Experts of a small language model: 20 layers.
Below are experts of layer 15 (counted from 0) of a mixture-of-experts language model. Rows are named router (the router's row for the expert) and show model dimensions 0-127. Each number is 128 + 24 x the weight over its row's rms, rounded and kept within 0 to 255. Numbers have three digits each.
After each expert's rows: "raises" lists some tokens whose logits its average output raises strongly, later layers aside. This comes from a sample of Wikipedia text that the model never trained on.

# expert 32
router:158119112128085115161098129103160129115102138129114148132115124083147097102114148093158177113109126185087110074130118109115070125145154112121106127105157163108086097128136118130150153132150119148100176151095153092114081111140121156137126151098112149165104154131151125135110131150121153136161119141183146176129126092132146128161146123151105139130134124101105098106147124111144111110151
raises: ",", " and", " that", " of", " in", ";"

# expert 19
router:133114130142134164191087108113157160109126161135091133149156120122159124093120128144125142123122156147090119119116128103165104111168141127083122138117146101126091136154113107117129151134160149140108159139133126118125101120082153171136127168083104164179117129082120090125096140135137155115134149155125080145112140081132144129160110155122177089103113145132134123119149187088142119132122
raises: "ver", "f", "h", "w", "ff", "x"

# expert 24
router:157118138088093132120097140107135137126131110131106105113147129099157114131096136074135121086161171146111115120127128136128116127174155104110107106096134123097093126133149107122150176151208156142114151119124126085094117114162128166140094176132134177151120135077152122097115123141159151108120130126136111126123119095144157150141129143145150086138126170100095112132157112132153171158113
raises: "ian", "ine", "ie", "ic", "ians", "ia"

# expert 98
router:124104127109117169143125111132137178114108156148099166133153147112135139109122128096143119105133149177120161102146147154134090161166149108071107095129154116115074115131135139110124140135167137167089157126130149120117090107131134150134124164088144141128136070112165151138124168129175134125157143168142106175123142081138145147126120145176128108133132149114113093137158131091164144125146
raises: " the", " a", " one", " an"

# expert 57
router:153098085102061112160122112118170145132132150152119098139146142122121080106094146124168157127132142165120109093147112101136111139153182087118112126106131145140075078111117124129145149151125131170139157154122115100141100118128135129138093158104137149199065144093159145133122128108116114118163151142150123149108134100125163109131140158151146124150144147109114114133156126100129156129121
raises: " in", " for", " was"

# expert 46
router:147111105090120147137119103128145151101126163144119160122144158111150096134149122135155155125133133152097108108139136148126082166189172098067115133077143155098126135159146091107122121133169153128152168121105112123108091112144138178114116182099136136109116133116156142127082139111133104108122133147130122151103125090148136168136139137137156102121129143110138116098160154115149197147142
raises: ";", " and", "\n", " a", " in", " with"

# expert 1
router:133121135127082140146136085128152175123119143151129126131131137115138124088111148129157143097094139155084136115103133130135122135163169118080090114132153163096111125147108119135164137133141134166098167120115136126119113116130140164166106177091138137133126110092167132126100116123144116125149178132145109145072125105123145152140136148120170100098159146099102095108176185137163171130159
raises: " as", " and", " to", "-", ".", "\n"

# expert 103
router:122121142113123105157106095116140131100132159150119153138146114111157095085131135128139158108131144146128115077163166130173102136141166110082131088085171178141139147135154098113144138137104147151139119163115115121099105074120153144111115178093103128162117110129163119104107129132138159116167131154143153154111134114154132126120123138120162103113138153134100117106165158110183186128106
raises: "il", "ump", "um", "em", "im"

# expert 45
router:110103097096044121144104115121171180122102166132110133153161172117160097093097132093141112092103128169090157117122151140159133148142150105115118112137166145145101113131122139102133147118142129185120162153120135142082091103136139147115116175107104144129111131100157118120095134130138137118132124128150096161104130133132128109155110174170154137145171137121123108128159113127136148122145
raises: " the", " its", " be"

# expert 116
router:139107117113090162159084111100137143129138134156133129136137139119152074081149143114125108152092137154095138095129098125110114128149167076118102118117142175147104119144103109147094149160159127149094157191106135087128093100105109130125120172100141163139095089119139111125092126140147146126160151134182112129126123116112130102137112146140159112154158166091088125111135138113153148148126
raises: " and", " in", " to", " or"

# expert 87
router:136102095094090115136114118106150150147115138147091144153119145135125114129138118119139147100133126161083130105134154147147105128144183115131129106116163131115126102128106109114167145120173164150089137132090103109123108117112177172125105161117094161149072120106138120117140132089175144089141115165166139137116141115105160136141097167108162116127150139102123122117165188100166132151164
raises: "000", " A", "A"

# expert 61
router:134123133120063108151115100116180179137126178127101132136159136117135078137129149139149119096125161140097156078114135117156129168178172095129108113105132185136108092112099130126155161133140127131115155138102118128099130104114136138109113144119093156149073079113141104135127147122148129124165152116159128140120124127116146122136127164142137120142153144084081083111163138112129157134139
raises: " the", " in", " |", " and", " as"

# expert 14
router:115104131141102146200087111113163135123100177157133149156143150127171101083103146109149114148104163140098144107098122122146103118126135099126141085117149148121085124156115127115130140149138148158090121139106125108114105114094139139134095176107117131158116131099115101105114119126104158082180151154156100181118135131117135107157116146115152095149094144113069130126143156106143131134140
raises: "el", "el,", "k", "o", "al", "els"

# expert 86
router:169106132063094110116123121101131177084121132148119158132122105095143127097123140086126125124121150174094152106123131108143110160161143106119111127087131159113105130137149136130154150136123121154127131163110121099075066075128134146141112164098095158145119111095111132132099105111155144088137145124145142143125128050153142121143103150149164107099137137115102107107132123124127151160122
raises: " of", " for", "board"

# expert 16
router:141107099076070132153146103125134126116134125155122116135160162115136091111087129110148150126125151150101143101152105115156120133191176084106127132084132137142104089134103141114172162150134139158142149142135122102109061121132141135154099161095150131176092145099123141150102124112126104086150157142151130124102124110149177105143153154134146112155135164128126099128152132118139143145117
raises: "c", "cent", "ch", "lav", "ports", "por"

# expert 112
router:107110115117084116126119105092164128123117168165116140149114124121167130114152152128176124117133129172104128114151143110145113122174138113085123135114127171101134103129146118116163143134149160186116140154103093090114112055100134135130118162123110152148115114118143129130137161162145123104160149169135137151098134100105142112130145178185149123134142132077112098100170141112139151130155
raises: " the", " H", " V"

# expert 125
router:138121130128054112165137107122175143092137179133101104148125148137163105069127106115142133123134144154113117115118115143132119148158159071117119112090151144098112109113128121111149168147149121128091128131110143137124106093104142169118101189139139173142106120065159122153119129157107137122141140129134116152127118084139130116152124147127138103131125156104124085115191158113163139128138
raises: "-", "|", "\n", "S", "R", "Ch"

# expert 23
router:133102125125104119156101099127157152076149158138105120119148144159163112099127115133178139147128110139116131135099123094158121159124169101087114118117167135121111122113145133096136109162138134132123136162089087138106110099113125162120106185103117123155122136091162108139104150145146116086133123173154122128122133075126124150143137139129129091134138179092099075144195141141138168113123
raises: "O", "US", "==", "U", "J", "D"

# expert 27
router:113068108089089126139105113135138161086116155148096120154113149099136139132149090098162121128135176127113165109148143101122076118150143109134142112095135108145108105140115105112163137153159158128141131173127119115119126117131140163135112179111093143176129112106131136124110138152132169121151151100128103139095108107124144113156147132116174100123153167109120109100164154100161195118132
raises: "orn", "all", "ell", "or", "ank", "el"

# expert 62
router:110106118100099103160078104136132144082139150184112135146165140098138083118124124086112120148126151162104133123120101096151133148156150111097124112108151122125117115165126123117109128131120134145133126150116146098085087124138137125118117180130122152168077110134168118129103134133154135116163163156134120178106100109096126150139104153120174111145119167111114140104183149093161154115170
raises: "ir", "ac", "oc", "air", "rom", "av"

# expert 30
router:124121152123110156178120118119139168132143145154109177156130150128158121100153146127141167111136152126100129126162135112174076159165179110088134109119151123091107097138156128124150163164154155145130148174116111132133121113133128142149101162115162145179130151110132133139123109089113137118159118143183104147097105092131146153133106147124158096099156137122116095123174173124154154129136
raises: "ly", "ly,", "\n"

# expert 40
router:122115139123087131171109073119134119100097125136150141114162142161169098111125139104137126114106137156089120094121128099152099150165143080099121079103179168120065145165147099157113182166135119177110124131118137129146108112147146117118108177110117160144132123106149127122112140129139138130137142124143125136105140100110150115129121174127138108157138159122116089110155110091163153161130
raises: "ch", "ur", "er", "eries", "um", "u"

# expert 101
router:117128103089115124141129130118158155130145160120113136143104104112135110116157113083150136115096157141111114098109115129128113139139155126086115128117140120103119140150117136079148178162142122163123144147145124100111107110133164117158108181122126152187111110131173105123086141148180138092138159150165104146105130094129150145167136162139161107123175168108127067131149128134178160119133
raises: "if", "ic", "ig", "i", "ative", "at"

# expert 104
router:143094122101103127139108108117147146118121135135133138113155155128154119077146163071163149112104110152091142108125108111108094112172129077085134108107172150100100105146122108118141146127176110156085147147119135117135103087132124117138130161121114176162122096120144154120118133138139148095169143140191143163094090098137144110158117137152129125153157147085116098126149135116139158154135
raises: "ed", "ing", "ers", "ings", " a", "ing,"

# expert 97
router:125127135146108171183146106095136147113125140151115130155155116125144107084099148089133138131107147132121107103138117098115124137163169126097112154107142117117087129127127117117147169145187126146109128146096100149104135110097132142130112182075098165170098117109144100099082149142146163097161131129161130159134142104104153109121128136116133103138126140091105062114148148112177130121121
raises: "th", "ver", "che", "un", "v", "k"

# expert 50
router:123114085130115108158109115110152136101115191159114167145121147139142127113139138112134131107136129152075110100142140126103100133161176111103100129120137138086093124110117122122145146132156131130132158137070091093100110124108130153153132154102134123118128131108178117120110130130149154146161118159160117181124129112121165107140131189156151123151133141090081089114163148104191130143147
raises: ".", " and", " in", " for", " to", " at"

# expert 121
router:119096130132094112114098090117139123125116145135134145125168140135169121113113113074135100105130162148075137098122156116148103109160148116124106096116159151121062141144163088137148147143144143137117154149110138114096130102140147150141128169127136146148087147114139136108083128136134124082165138123131059165117098089115171125163138148149148124127146156104135105100151121119158148171089
raises: "ers", "re", "ering", "ered", "er,", "red"

# expert 22
router:121103111098115147121087113147163146110132190120072095152139127116129109119121118108123142130125194131125167112108117114156099112139165114117117122113129136131091139161152108118151126146151163118133169138113117111101112104136118189149118172130114131139088135123164131100100129107125146134149141146142095151104106097114148137161153128125161069134134179121129137098179130095137188152138
raises: "ah", "in", "ing", "ab", "id", "ig"

# expert 11
router:143135134113091117157090092101142180104139159150115145134123139140137119100144120128190133122087166141114138101122134149115137153153153133110114085142128154118104099116113122137107141160161142168104161144127122128098145080115122134145115156113113151146100113100129129144117161111172111126138120137164142156088133096134130109131168160173178132161155160122149103103197161119149154152157
raises: " M", " a", " N", " B", " F"

# expert 15
router:138115125116084161167117120092175169103108155179114145149128129106130067106127112139162148084103118197120132122115144125110102126146155110110102150100137157111093090147112121107153142151149137138120139154106149145110104130137149133107108156101118172164124123119138123143063108128130171129156096137143097150121135132105150160157089146134153122125137135088136100102141130112143175111135
raises: " be", " l", " f", " s", " st"

# expert 66
router:139136097100075160156094132103157157130128178161112149106094157119186110105128130109142154147107113131118107128134126159141105155175197107091126129098141138117121118117151075130131149155137138127124146172141099119094095099131146151121115166093114169133093141113142133137073134121133122119126111119159127124113115106115149144127132131131145076094124143133116141110188152112135159164116
raises: "D", "O", "B", "I", "S", "X"

# expert 126
router:125116108121116127140130097117157168115131135106114112177100094108142089094123132101150128126128140181127145117136161114151082169159123115089138106124154134116107122147118093096136150179155114165134130185085140106112106106124142150158117168113118152161110121128148140127112146155117169090132132142137118164095145131111132130180123146119144097120148162118120092111157120094127198126166
raises: "ent", "rain", "end", "ra", "rac", "ens"

# expert 78
router:094094119136117133160101123130112159091122140158108106134120176115167135109110131131127156141136126136106149126115129133144136149142161106105107092096118151081108131108123133126124192173100138134137151134118101117095108069104116171135107180120141135155120103116134137137085177111122152136149127149139100133099108074095151152146156160131141129111133157106121097128161139115164198153146
raises: " \"", " in", " on", ","

# expert 119
router:128117145108102136167096131109128120109133161130114131150108108119157089139115121112124153142117177134067138120136089109147099104121196107137125100108161170124123107135144102144112139159127128136131143158150130075118105116111134133118115197110134154151090077097147113117127102125177140122169141117149094126121136117104166140135120140137168097150145181113117103130148146101150185128119
raises: "ica", "isl", "iss", "it", "ist", "ish"

# expert 20
router:120119102125102122147100072126148150120119157115129139148142147139162099094143116096171142104108148170109120118141145092156100149134155098102132098086149113123092135143136087098166144141122141136123129155145110136103121132143132174102081174102111132151089094096166113115129121145134171102134147144145102122081119110126146177159096159111162115125158148099106099142169153122117155102143
raises: "ot", "ough", "of", "av", "us", "oph"

# expert 54
router:108113144131123133144091093101141160129113158131120116126123171158145112075121152113149171145103163180103139136159132127127094165146131077090101117113148156106123098128172091110127154134145134160107142156100133103104120085127146161170113164094123151125116060121142129133112143159120131092169128158160133158096142105132141124154110153128138116126147117104110094140165124136169144140141
raises: " to", " in", " of", " and", ",", " from"

# expert 18
router:150132124127078130169088102083152182116120162156114141131103125139146108098116150109146171118113132179080134109140127091136100151140124106124124131129150178151106098118156100130135168102141129164096147195123108100125100107141159148151135159107117197140133125099137129124126132149162146145163142133148156167104145093124141110155138142124140141130143132121121104107150146091164142122124
raises: "ed", " for", "s", " of", " being"

# expert 59
router:122111105084118114149111137130149109108144160135118139148126120096171087120124122082152126089080139158129124085125118128145108176149160135074131134095123116134103145148132127087167129135145120137129140178106105123120116101137141140142122165131142149166101106110173119097098150134138139087146154117149115136083133145127161143175126153111138083127123161118098083112184125081108163134133
raises: "u", "in", "e", "il", "el", "et"

# expert 75
router:130110126078082121171135069103136154119133169139087120148135147147170107119135098127175128122141133152113111088113138112140118115161197091123105093107177125112094090131110137120136140131134118124097132142092127121108107096115173128150115153119100166183100099082128130136097138112128119103138145135131110141135124093117127143149153142123132083142139148103120110135186153116115161133143
raises: "\n", " The", " This", " It", "\"", " In"

# expert 107
router:154104107109113142140076067123136131103122155139103128159132142110153110094102143104123138141131158138106136131130124100146098099126180106108108113117154169130078103139140113109119174156136144170136135151099096111101133133121124133129077163122127155175096155069157125121137134085148172108146138119137117131080097118114153168156116153117147089121129141091109133155168127099135141142131
raises: "ome", "end", "it", "ol", "d", "th"

# expert 76
router:132110089090103131147105131110162193112125138131104136130125112143155137097135149085122143134143135119108126099096123087126115124152160104101143079122133137098101118133131118123157176141142107188106159146115108104120101095124124134124121177104119124151124111130175154111075142128167163144142140153119134172134122083114139182145141161116147100143126150126089084134151120125181146116142
raises: "ating", "at", "ant", "ate", "um", "us"

# expert 56
router:134120095089112126136091107105142147102148160148112145135162145113106122113138110128149122101110137165093143101145130136150084134152131110084138070128168135130114124144149126123128125126149120125130163170119106137122097115147177164171129190094142108117101132099193119131104170147130166118142154172130071139092125127119139151166122145125136106107122141143104093126171143084149138113128
raises: "ate", "ato", "ol", "eat", "at", "omin"

# expert 37
router:126124126101101096121129089139146178109126140155115151145116144091167117107114153107129143128124104165113129108122119129161128140147161111098103126105118140109103112145134117119117130129148136133111136170096128109138110101128176151108131196137100142155131117097158102140112115111153150122144160157154149130098154124108159153136132159115198109122146133090116120137208186145144187106145
raises: "é", "ope", "ob", "att", "at", "ack"

# expert 44
router:115092107144104134131104105109149180112108131132122126119110140127152135072133139098129154106113124128125131110136112138155095155169173116122099143131137138126132101159146121119172165148149114151090141179127093116129110086151144168127119192108109158136096097119113121139076143115149143117156139132146103140098106116153135157138119132149161073113132159099114121138194165135127165167147
raises: "3", "4", "5", "1", "8", "6"

# expert 115
router:132089104127069130156130111108187133105113158138103118117133104098118063110120148099170157114108142148097126077110111108129068142149155111107094141110142169109079097114148121151157135156143110158128162142108140107121099108154145144118119160107104142153093135126149097106091151141119118146140136151159130153132143119126139111146143137159120135138148128069113099119149129082138149140151
raises: " in", " (", ";", " and", " |", " on"

# expert 31
router:110078117071100119163109127127169149133135155115126165153131103128160125120121137094152124134141159126092106106132113100134128126133160103117134103130166126096070138138109117139160163142178124169093140156111121104097092108140165134144111176153120125172102129095179103110112116135137147111153133124146132154079111105122126166132121142168110121144147142075102111138151123126151177130132
raises: "is", "ises", "is,", "a", "iser", "ic"

# expert 93
router:161116142092088163145101130103172155141149135120151124153149140116136097127114153118115127105080149168102167103153141095171119133168158078114123096094137148132100126159123111149110171107135122130122134159123108137104084116125150181123129176119140152148138099085120129103103136125150116100136126143148100127112112122093148108154132153147139093139083142123099074132166149135164157120151
raises: "ter", "ar", "cher", "ton", "ts", " the"

# expert 113
router:087098096124089144153105112117150166126126152151089138145091135116141135081147148134145167124120141158124107099125106127171077137153182106118096147122163126107123089122166119129144181138120128134110147195129105138116093080140134155157081168121128158140101110119125104130122145130150138125141109150137087152106133131138140145145124146131132080115130175107110131101172153118129146154149
raises: "–", ":", ";", "?", " to", "40"

# expert 65
router:135117073092130132163077102132150156104130156176124131105132136112190097105119116119132142141132155154125130095107121149167093170137155103103137110110159156087125124142146100122157135128139130121117154130141128132126099090150137176128102176120147158139106133093179137145089132112139110122138118153165133132141127121141136142145118134123169066110138134137095154091196148122154125140140
raises: "37", "39", "38", "36", "35", "8"

# expert 114
router:172133103117125146180095072113116150116163147120107147163151120130167086090124152099164125145123133154087101078158114118138113157151165103109115127122179126131086144167135102110144186145148107185128125138120128109103124110140148134108086166098117141148094126099140106127129110128140176101125127111160124144085117108101133155143112141140130114111133154101110120143163133110127143145135
raises: "ine", "op", "erg", "ul", "ain", "ath"

# expert 69
router:130091127086048161133105110102123142092118162157101152132158158127152123115126125119130123123135128156089174128154107106151075119165160064122136121129144163149116123145108101113148159114154166139086139144153134119091105103112113141139140170100109165158127117084117144109091127130129126109142152153129086133104128087118147123174134162152142114103124138121152139122130143092140134156114
raises: "al", "in", "ing", "ri", "ig", "ar"

# expert 106
router:168141110132090157163105128129165141114141133141126165167152142099138102098095157108156135131147136149116105099131134099168123142164168097104139104109137154115113137140133108111139144107147154129087133150133122100131141137112153125122088172096118141114116128111118091123097112131179160073119158168117127140111131102150187161134131179158151113130121166124124123121165186117171152107132
raises: "o", "ly", "b", "ins", " and", "in"

# expert 34
router:115092135141100151143105113127141158139100148184106108133117133131147102099134146126149135105132106141116161122138128128117096161188162112098083134128122150134106094128152074139138162150143114149118152160117101110108101080139176132140115197088148133113091112093148139117064171121134132137143156145141124135108111118139138132138146155133180120120154152115115103143164137115147168154108
raises: " in", "\n", " and", ".", ";", "and"

# expert 7
router:137107102112100106181077082094125138120121127128112129137140121121148129120110146098162120087157160157075119096136121125149099150150155107122117094106163161140078126154128149154150128155164135179138120151090118119139108131118160117141123177127128145159138092102100090118092123153148155107142099131128142134101132081125134111123127163153139108129155150145093087103173150087136143142126
raises: "ual", "g", "z", "p", "ually", "che"

# expert 64
router:107120109125109119168089086112172112110144138142097114144153116121166134127129130098135175112092157130093088133141142114154080134151143126094121108077155170087110117142119098132136156156154138180120142140078138097131087094103165136153117171118121135124133138125176143132122117133156143112144162150140090143115111109120152143127143158164117078150124146110099109126135121088120142152169
raises: "ically", "ic", "s", "/", ";", " in"

# expert 21
router:118059127104084133143095087123120156108112120191074128109154115116139125115123111119118148111120180129081143137124124142144077110141153096123138091130161171128120131131127099134139167120136117135121130124133134093095097130098137142136130188116118181139101098066111123127107124143142158133147124138144088121114131107136155140169120135169174095122143156101145120138133152111156149139119
raises: "-", " and", " in", " –", " of", ";"

# expert 105
router:128074112113096129188098120120139138111110137150128135107181166116133125093129141069133127136118150143106155121126108123129105163156143078116143095124141168088107120134134101128154176125161177127090153124107136111109111092137149132119124172133144156153107143081122120138099131136149166124176155116134132111129102089153172128147118129175119101140152152124108121151159135108134145175120
raises: "ian", "al", "o", "in", "as"

# expert 117
router:132116104116120145183091106128140160151158145155138159124145139122177158085115118129141129157113108170131116108090128115171152159145148105095121109091140116141108138167113114136132170144130125154104138142089091122094119100099158155118100161103095156166108134078135109149079139121126138114166131099147121150099132107147158115136137133120170096125136177104096125132168170105138143133120
raises: "ven", "id", "ided", "x", "ck", "w"

# expert 89
router:132095101135079128160088132099155152079097156180102140144123123133150141098115102135134171140135138158116119100129152115115085130144147108104100139094166128077112095125141085135143138127150140128119162149110105093119085073117175146150090162117104122145126125120149136111098141121119120148194127136165107158124141124127172131137161133175152121107119124114096106139160130117147138131128
raises: " with", ",", ".", " and"

# expert 91
router:164119126114114122138103130107117164121123123127114135122154132124132098110108112102139127128142170146094164109140136129149122157151137072089115134125150153101104112145133117111113142137180158164114134165105126101130101072138193178130118180117138108139116112118150122125079165147118126138139129144137122174092139104151128146150162142138193120123129137103136099150162163127150195103112
raises: " ", "ings", "ings,", "er", "ie"

# expert 47
router:113114083101113120191095110115122134125128130156129164140157162111121104117116134116142149112123136180133154112156121097171098161165135087113138144089174136123081106145151143110159167147126153123087160144105140104095113096133137164109131171116118138160120157079132131130130152127116142131153137116133139132135150117091146125128127148130172069110159158126109126123178129099170137107105
raises: "irst", "ore", "rom", "rag", "i", "ak"

# expert 13
router:123100114114085115140113122106153151116141132141103156152144144137127114085128124112145123134135135160122137113153120122129099166184147088100090114112176144124094117154152122107136136125152143130136148151092139133104062069118143167147103180109128143147133129099129135130100169127180152114143166154124099160116085123138163140137111140163144114132132137088077075130176136143137127146137
raises: "end", "ia", "ally", "ical", "ell", "ended"

# expert 123
router:135113069116124135153121119116153176121137156117097154126155137135127132117115149129123167142086164170087146097101156116132160136146192126108124080150138131148094129154160127115141161166164115148125142171122144112110110093113164128121125166089126142149114128084119130133086136149110141145151144146148098125113124097100144122173111131161158111132152173131141104116177148139164158156125
raises: "ut", "oup", "att"

# expert 88
router:099093080069122123126121123114152154104140156129113170127133144130118090110111105113168127095121149142104141106085114111143111151151160106085120095125138140128115131151151126099168109144134150110139145150147101132116100107130158151136086174118092161152096109123160122135095128140174131087143133153144129153092122132131159125160122150136154120109126172111096123129213161125138163125125
raises: "OR", "au", "O"

# expert 127
router:099081115136096144139129109141136163095124152112104136135130151118149115092131119126124129109123126146091136109126121133176109159175170102108104147137124124104114106117124128133153130167137128180135153144135115130098088103137123131121084175093107155137131090117101124148071142115129153129134116134139101153088096140154154154162150156138169095127124184113121093099141137121169193162152
raises: " been", "3", "1", "he", "x", "2"

# expert 63
router:117127115101094160154078126113163144124148138125119106154162139096145114083116157100181132148121143165104162084136138116156100155150135100102119124111133102119087114157094113140148148115149133154118120157117123142128099110104123147123130160117141148194123128116151149119089161136128166098173150160156097170109153114103164116132125140136129128116185149105134084106155178125129135125116
raises: "g", "h", "per", "p", "e", "m"

# expert 124
router:143127103076108117163089116142134151086128142131116097165166126139135116095089127093127140132135172138126138119124137106138116126141180114129129106121142105092083104156145095145156156180166136146109112126118116080101115134126128124152089171123134130151105126116169111133087111136177177144138150134147108153131135084111153157136125143150158088114116139117111104135191122100153134122168
raises: "on", "enc", "anth", "ency", "ores", "uc"

# expert 71
router:131117099111100104139100121129135139104152148168098137149121134126136077087107123104150131102142160165088169095142148138165077122159179109136100092132125168148100111171125096101144135143131139136137125130122119121096126114124111144120130182119124134132090128114156116124078134137141149132154116149121138158092126104108170116149123184120163102102143170153151129140187145083141155129135
raises: "ral", "es", "as", "ap", "or"

# expert 90
router:121102138087115122181127124115145166104142156114148135138133152136165100074094139072125121107135130159122117086138158096137073118154123109126125117127148111114077118129159141120147155127158119151120152164095107140102132096128158142108123171118140132135122100114131103106102108120126152098153144150167107156097099096096143114143109148179160111147169173085104107115147127122127162141105
raises: "ant", "ur", "or", "end", "ure", "and"

# expert 118
router:149101117113043119141110123099146159097137177160088115140109140109154125116149112144137139112106148147088124136139129140137116129148160095114096109114151150111092102136123123131175141124148139136084164127130127123125088111112119183150119169125132164165116143111177151109087130120137135116173125134157125168110120073121146145126137126126139106131132133112132133107176189094155144164130
raises: "|", "over", "s", "-"

# expert 82
router:109111129071104117142116105110147127094142157149104152158134111119155112104119142095162147127140160164108122114156127114136105141139158114109139083131152137114114112152141104103112144112147122150112127138118121115101100099120121130116110164121100134183098110120186106133086142154132142143175116139127131145069133133110148128166110151109179114130157174116138128116203156094173169135146
raises: "ee", "ir", "a,", "ok", "ind"

# expert 68
router:137131112127107125145106120125188158098138140126079104102118155116149124097110116102167146123103185143096114124159159106140094131147150072120127138114168162133118105167145102130121169127132162155116172161090129093110094080118130144116099159121133136127132103099139136137112129128155171133141142149153103158130124087132119117144094145136131099120104160092133135114134121092170154178098
raises: "d", "ness", "s", " course", " appearance"

# expert 111
router:106117085116143121151090113104124162112145150138104123141115149115182089089116129110124107114129153154116148108108121107173094172134128092084105106093146125122118113134110123123142157112162138154110138137140123127134071101119153169154096169111150144163110116111160114144104119143128157090163129134118110152111130093144168113127121137125138074154131129102131083131197166098129118145161
raises: "ass", "de", "se", "head", "cont", "pl"

# expert 38
router:136121118086069139152088104113151140098129176129125126163148138109138107101091127082148137130118146151122154110151122079161097124167191095112131108120172159124096112152143122129134135175145178124116129135115119113131113107154134136125122162135105128143109115098145104130091119141163186137157136137155120118131122090143141134185107140117189106120106141120138139134147144106166142162122
raises: " and", "is", "os", "ik", "iz", "ic"

# expert 122
router:132134122111107119146115072087189163121146139139085144116123130144141106111142124096128137106119136151118138120134128131136121140148165117095124113118138163122104128109155132107143165151143160142094184162127129080115077101119134153168117170113095143152114132059123138114106112086137175105126152151157116146117115082133127125156101156132148135098132145120100087117164157122154177141121
raises: "and", "op", "air", " Category", "ateg", "anding"